Below are experts of layer 2 (counted from 0) of a mixture-of-experts language model. Rows are named router (the router's row for the expert), down (a neuron's output weights, with its number) and show model dimensions 0-63. Each number is 50 + 10 x the weight over its row's rms, rounded and kept within 0 to 99.
After each expert's rows: "comes before" lists some tokens at least twice as common just after its tokens as in all text. This comes from a sample of Wikipedia text that the model never trained on. Tokens count by the router's weight.

# expert 4
router:41 58 53 48 60 32 41 50 36 42 49 51 62 48 51 46 73 48 53 56 51 69 52 46 50 45 55 65 64 41 54 74 46 53 33 59 34 52 39 55 52 50 43 45 43 41 58 50 33 55 62 58 22 36 42 40 36 56 45 44 45 42 56 58
down0:42 50 40 54 56 44 56 51 51 46 40 59 54 62 45 57 65 37 52 39 52 53 43 30 55 47 44 71 60 63 43 52 57 39 53 61 48 54 51 49 54 57 36 71 53 41 64 33 40 24 64 48 37 56 42 42 50 71 53 51 43 61 47 30
down1:42 40 37 42 52 49 47 42 61 50 60 57 39 59 57 55 54 54 49 21 48 51 57 49 62 54 36 59 47 71 42 46 63 35 55 54 50 42 52 47 46 43 33 72 33 42 61 37 41 37 51 44 37 54 44 45 47 73 47 61 51 39 44 49
down2:30 38 68 44 45 30 43 54 50 62 70 40 49 44 50 47 48 55 33 46 62 54 54 35 60 56 35 62 35 45 45 54 48 44 45 53 51 26 45 63 67 48 40 32 64 69 56 56 43 44 74 55 50 42 31 46 55 41 38 54 55 37 37 55
comes before: ",", " (", " of", "\n", "\"", " and"

# expert 25
router:51 57 44 46 59 44 62 57 38 45 46 53 56 44 63 58 79 51 47 55 73 49 66 53 41 41 54 58 47 40 38 48 47 59 56 61 52 39 40 47 57 52 50 23 47 41 46 48 32 66 47 68 48 37 53 43 46 46 52 48 53 37 54 59
down0:42 48 47 43 51 55 49 46 49 54 40 36 57 47 50 43 54 55 67 56 42 37 65 43 37 41 58 47 62 50 74 62 58 59 56 33 38 64 57 41 41 57 40 37 60 57 72 38 46 49 24 35 29 57 47 57 53 59 54 45 41 29 37 41
down1:51 45 48 34 54 60 49 33 62 53 44 47 72 30 32 52 54 54 63 49 47 42 50 52 49 49 57 55 34 46 59 51 62 41 60 51 64 59 47 53 46 44 57 53 41 49 33 63 35 71 33 59 61 64 39 57 44 54 64 37 46 53 44 63
down2:57 72 48 52 65 54 33 55 55 37 37 47 51 63 49 53 54 57 44 54 60 64 34 73 60 43 27 66 53 54 33 49 61 34 37 64 40 50 34 52 47 41 49 36 47 59 32 67 49 39 66 49 37 49 56 56 39 49 44 67 34 59 55 36
comes before: " |", "–", ",", "6", "4", "5"

# expert 31
router:61 61 45 45 49 32 54 53 38 52 69 58 59 54 48 40 52 50 50 52 56 74 41 52 47 46 49 71 56 48 38 49 70 54 36 72 62 42 56 69 60 45 50 32 56 30 24 59 45 60 84 63 40 45 39 46 33 46 32 47 48 36 53 55
down0:62 41 33 56 38 76 54 47 45 57 71 79 21 37 53 51 49 47 42 66 43 45 49 40 46 49 45 48 56 42 63 67 49 61 51 44 52 50 58 35 62 58 56 49 50 55 68 42 45 60 56 50 41 52 52 45 71 53 31 14 50 31 52 43
down1:59 44 39 63 64 59 48 61 56 61 59 49 37 62 57 52 38 56 59 55 38 37 38 37 52 54 55 40 62 62 44 49 41 39 59 58 65 45 39 56 37 61 38 63 62 62 46 56 62 40 56 54 55 45 64 57 39 60 65 64 38 37 50 51
down2:53 35 27 62 53 54 42 48 51 46 73 50 45 54 52 54 48 70 43 35 61 45 58 67 60 69 48 58 31 43 65 61 50 47 67 42 58 46 59 56 43 49 41 51 33 56 67 55 51 64 45 50 70 65 65 45 56 65 52 37 49 63 54 34
comes before: " (", " |", ",", "\n", "i", " =\n\n"

# expert 6
router:48 44 36 51 53 37 43 44 44 53 39 43 56 42 64 59 61 44 61 35 50 49 50 40 44 53 42 46 31 41 61 63 62 68 48 33 33 35 60 36 54 40 60 37 46 49 43 47 51 51 49 67 50 47 48 49 48 33 60 67 54 54 50 64
down0:32 53 52 56 39 44 48 37 62 49 48 60 30 62 46 35 37 38 42 45 55 62 59 63 70 55 53 60 48 46 59 66 51 70 57 36 47 40 66 25 36 59 46 53 55 42 42 47 59 51 48 60 41 39 62 54 58 40 34 48 46 40 33 53
down1:43 20 65 60 67 40 62 71 28 53 43 34 55 61 66 53 52 49 40 55 55 46 58 48 48 48 49 40 57 29 52 50 49 52 49 43 50 39 55 54 49 46 55 57 57 42 66 42 42 44 51 36 43 55 51 53 55 61 56 36 51 62 52 55
down2:69 43 69 53 45 52 43 68 41 53 34 36 38 65 62 53 50 47 36 42 34 49 31 36 46 67 57 41 46 52 36 61 32 54 52 59 55 44 49 30 37 74 33 45 50 27 58 32 54 36 47 42 53 55 44 48 71 43 45 59 52 41 58 39
comes before: " ", " —", " −", " +", " \"", " A"

# expert 17
router:42 61 39 51 64 46 43 48 41 58 60 45 43 52 50 57 47 59 55 63 43 61 33 41 59 51 51 70 49 29 57 46 53 44 39 35 38 46 44 59 38 42 60 40 45 56 54 55 49 58 58 53 42 53 54 47 48 33 54 48 44 55 47 55
down0:61 38 55 65 46 60 37 53 56 55 47 48 38 43 41 35 59 59 30 52 57 39 35 61 49 47 47 43 56 60 43 40 41 45 35 35 59 67 54 44 52 52 66 50 45 57 34 41 66 59 65 45 38 68 38 34 27 56 53 42 60 52 46 35
down1:39 52 62 30 39 51 56 52 55 47 48 52 36 67 64 35 48 62 49 54 62 40 45 48 49 48 64 43 38 60 52 40 37 46 39 67 42 42 58 41 51 44 37 53 53 44 59 46 66 54 48 52 48 51 68 53 53 67 40 62 28 50 46 52
down2:49 45 70 64 45 47 36 50 38 55 58 56 50 55 25 44 64 64 51 40 51 60 49 40 45 39 55 37 59 56 50 55 43 63 45 60 69 51 39 47 57 55 51 50 50 57 51 44 41 46 66 28 67 60 63 49 43 43 66 66 54 51 61 34
comes before: " ", " and", " he", " but", " which", " \""

# expert 26
router:31 58 41 42 67 47 53 52 38 66 45 50 54 32 53 47 57 47 49 61 45 53 45 39 27 54 42 36 53 44 57 37 58 61 26 45 54 37 52 45 71 55 66 52 33 47 44 60 56 55 41 43 48 44 51 38 52 25 53 48 63 76 55 53
down0:35 46 50 63 37 57 52 43 61 50 52 57 34 40 47 65 46 49 43 58 36 60 67 47 45 64 62 52 35 35 56 55 46 23 35 51 50 62 43 22 52 54 40 48 44 52 54 53 43 54 35 58 48 51 50 50 51 60 57 45 28 85 53 56
down1:43 49 51 41 48 55 52 37 35 55 50 58 54 63 35 50 52 51 58 40 37 50 59 65 47 55 59 50 44 42 57 55 45 68 51 62 66 65 47 51 65 57 54 51 35 35 36 44 48 38 54 63 37 62 38 52 43 52 68 59 40 57 23 64
down2:50 40 44 50 54 49 43 40 62 41 64 44 54 59 57 39 42 35 53 74 52 39 67 55 54 49 53 40 31 34 45 49 50 57 56 43 28 51 47 45 54 49 55 43 31 42 64 72 59 60 45 51 59 49 60 52 64 49 38 46 67 71 52 53
comes before: " of", ",", ".", " and", " in", ".\n\n"

# expert 15
router:52 51 41 45 59 44 49 53 42 54 60 50 56 37 42 49 58 33 59 58 60 49 40 68 47 37 50 41 61 49 58 51 68 72 46 54 54 52 48 52 41 30 62 41 40 56 52 71 45 63 67 50 48 48 55 57 46 39 35 48 76 48 62 55
down0:43 34 44 38 62 46 45 57 46 53 76 56 53 51 45 48 43 31 57 56 24 48 61 54 50 23 48 65 59 36 58 60 40 60 40 48 49 44 49 40 63 62 34 58 38 49 46 46 40 56 59 55 37 51 54 40 58 43 61 47 50 61 53 37
down1:42 60 34 65 46 42 45 52 57 36 34 43 51 58 45 47 40 41 67 50 49 52 39 45 61 43 54 36 48 41 43 40 54 14 55 58 53 36 69 43 57 56 49 42 52 61 59 32 39 67 49 57 51 43 52 36 69 59 56 53 51 51 42 56
down2:53 52 30 39 43 46 33 33 36 44 45 44 66 43 52 48 40 60 46 40 55 47 66 47 53 34 47 63 53 59 47 51 43 51 57 54 38 61 51 60 55 62 42 65 62 65 59 51 45 45 54 29 60 59 37 50 49 41 60 50 54 60 56 49
comes before: " The", "==", " He", " In", " It", "==="

# expert 13
router:60 53 52 68 54 44 40 45 34 38 33 47 60 55 55 54 63 47 50 63 54 55 35 65 25 22 40 41 57 38 48 48 58 66 27 46 37 66 43 65 57 50 50 52 51 53 46 49 59 49 66 52 49 26 47 52 56 37 42 49 50 44 44 51
down0:59 39 65 44 42 56 23 37 57 45 53 50 50 33 42 48 42 43 51 56 59 51 86 50 43 38 47 66 50 52 53 48 46 49 27 47 41 54 54 37 47 63 56 46 48 67 57 49 49 46 42 29 57 45 40 65 47 42 41 57 48 60 35 50
down1:47 64 70 41 38 55 60 44 47 39 48 62 59 56 38 62 35 44 52 41 34 55 41 42 52 45 78 41 63 73 66 35 35 53 46 47 55 58 34 46 42 51 52 48 61 44 45 60 37 39 60 43 59 43 53 42 35 49 47 58 54 43 71 62
down2:41 52 51 58 45 44 45 56 51 31 22 37 55 48 51 48 50 53 59 56 31 41 32 54 40 33 49 44 47 41 59 51 54 47 36 53 63 51 49 45 49 60 45 42 68 50 33 54 53 58 65 48 67 50 39 44 30 42 61 44 48 37 22 68
comes before: " the", " a", " he", " to", " it", " his"

# expert 19
router:39 51 54 52 59 48 30 47 19 35 51 44 49 58 64 56 53 44 53 40 40 36 45 64 39 57 36 64 65 57 39 53 49 40 38 58 43 49 61 56 60 48 66 45 45 54 32 50 53 51 63 46 45 39 41 38 33 46 23 47 45 59 61 55
down0:51 62 61 51 37 40 43 57 64 40 38 57 57 60 37 63 44 50 50 58 54 50 41 62 45 31 47 63 61 58 54 50 66 40 42 52 59 71 34 54 44 50 59 43 58 63 58 59 48 46 41 56 37 47 56 50 55 47 24 63 52 51 70 59
down1:42 39 38 34 42 55 37 62 53 53 50 47 33 58 58 53 42 30 49 45 48 42 49 48 38 59 59 48 49 56 63 49 64 50 69 49 35 44 56 25 55 53 41 37 58 56 56 34 47 64 60 41 29 59 52 54 51 42 26 51 25 47 40 36
down2:43 53 48 39 46 53 50 54 62 36 46 45 64 54 56 59 53 86 63 46 35 51 64 33 54 44 55 38 69 52 53 46 48 57 57 51 49 46 58 61 56 69 39 49 56 54 56 44 57 44 55 55 42 58 56 53 50 45 51 52 42 51 43 47
comes before: " the", " a", " his", " an", " be", " its"

# expert 27
router:53 50 35 37 59 46 33 40 29 53 57 53 74 44 57 42 57 45 68 48 43 44 30 62 47 53 52 38 50 52 45 58 58 58 42 49 51 56 58 48 50 36 55 53 33 46 42 48 56 49 51 64 45 38 45 49 49 45 49 39 72 57 51 44
down0:49 53 36 52 50 62 46 51 58 36 59 44 42 42 68 52 58 39 45 61 57 60 60 54 59 45 47 46 49 32 44 64 56 35 40 59 41 46 31 50 51 50 50 49 56 55 55 59 43 28 65 61 49 49 35 46 43 33 47 29 66 58 35 55
down1:51 55 29 45 53 75 48 51 67 58 64 25 34 53 64 37 55 48 45 58 53 57 34 32 62 45 50 49 67 50 54 48 54 55 58 51 65 38 60 27 50 52 37 56 63 64 57 54 56 61 61 24 39 63 59 48 47 55 63 48 52 56 40 46
down2:23 64 30 33 52 59 47 52 40 51 66 43 55 20 51 48 48 73 42 54 44 37 69 52 59 37 51 39 44 31 40 50 60 50 59 62 39 40 46 47 56 45 48 38 60 33 57 52 33 47 39 57 44 43 76 45 63 46 38 35 44 55 50 43
comes before: "0", "9", "8", "5", "7", "4"

# expert 3
router:55 35 50 48 54 38 42 46 40 41 56 53 52 52 55 36 55 35 56 52 55 45 49 53 52 49 34 53 57 39 61 48 47 60 54 45 53 36 46 52 59 53 59 47 50 48 28 58 61 41 57 56 56 27 37 55 54 41 66 46 57 78 64 48
down0:36 38 67 57 52 61 50 57 77 52 51 55 44 58 49 59 35 36 31 66 50 38 48 51 60 58 66 42 48 65 55 46 52 42 52 44 38 67 64 49 56 61 62 47 50 54 54 42 49 56 37 56 28 65 66 66 36 55 46 53 47 45 34 54
down1:67 51 39 57 40 67 42 42 38 48 50 62 45 65 51 63 44 54 38 51 54 58 56 42 40 36 46 44 56 49 47 31 24 62 51 61 57 50 61 50 39 65 61 51 42 53 46 30 62 53 31 47 57 46 62 47 52 37 52 62 41 59 58 46
down2:54 74 36 82 26 39 55 39 60 59 38 46 31 47 44 61 46 55 51 45 46 42 63 63 65 56 47 58 25 44 54 51 58 50 75 41 44 33 32 45 49 44 44 44 49 59 53 38 61 48 39 38 52 59 52 55 52 55 49 51 56 41 46 36
comes before: ",", " and", " of", ".\n\n", "ed", " with"

# expert 28
router:39 48 53 52 57 46 38 53 39 54 48 49 48 31 66 45 52 52 55 58 44 48 51 61 51 44 47 46 55 34 54 50 64 58 36 46 46 33 57 41 59 56 58 49 49 45 39 48 48 74 40 49 72 36 55 72 49 36 52 54 67 58 45 56
down0:55 54 56 43 28 76 48 56 53 40 40 42 42 52 44 70 53 47 55 46 53 45 45 46 50 55 71 55 59 52 48 53 61 56 43 42 55 55 66 44 33 50 44 42 42 54 48 29 33 39 43 67 56 64 65 64 46 42 44 50 52 33 47 38
down1:40 54 52 51 58 60 51 41 53 51 34 51 60 44 47 33 42 50 40 54 61 32 51 47 52 54 56 37 34 40 64 38 52 52 63 38 57 39 62 51 31 51 71 48 58 65 42 43 56 40 38 64 46 54 52 42 42 45 47 55 69 34 34 43
down2:44 36 45 52 46 44 55 64 58 56 42 42 49 46 70 66 53 51 62 59 58 52 60 49 65 40 55 37 69 66 40 33 70 37 26 61 60 59 50 48 42 57 29 41 48 60 52 54 33 60 60 39 50 50 44 51 30 42 41 57 46 43 30 40
comes before: " of", ",", " in", ".", " and", " was"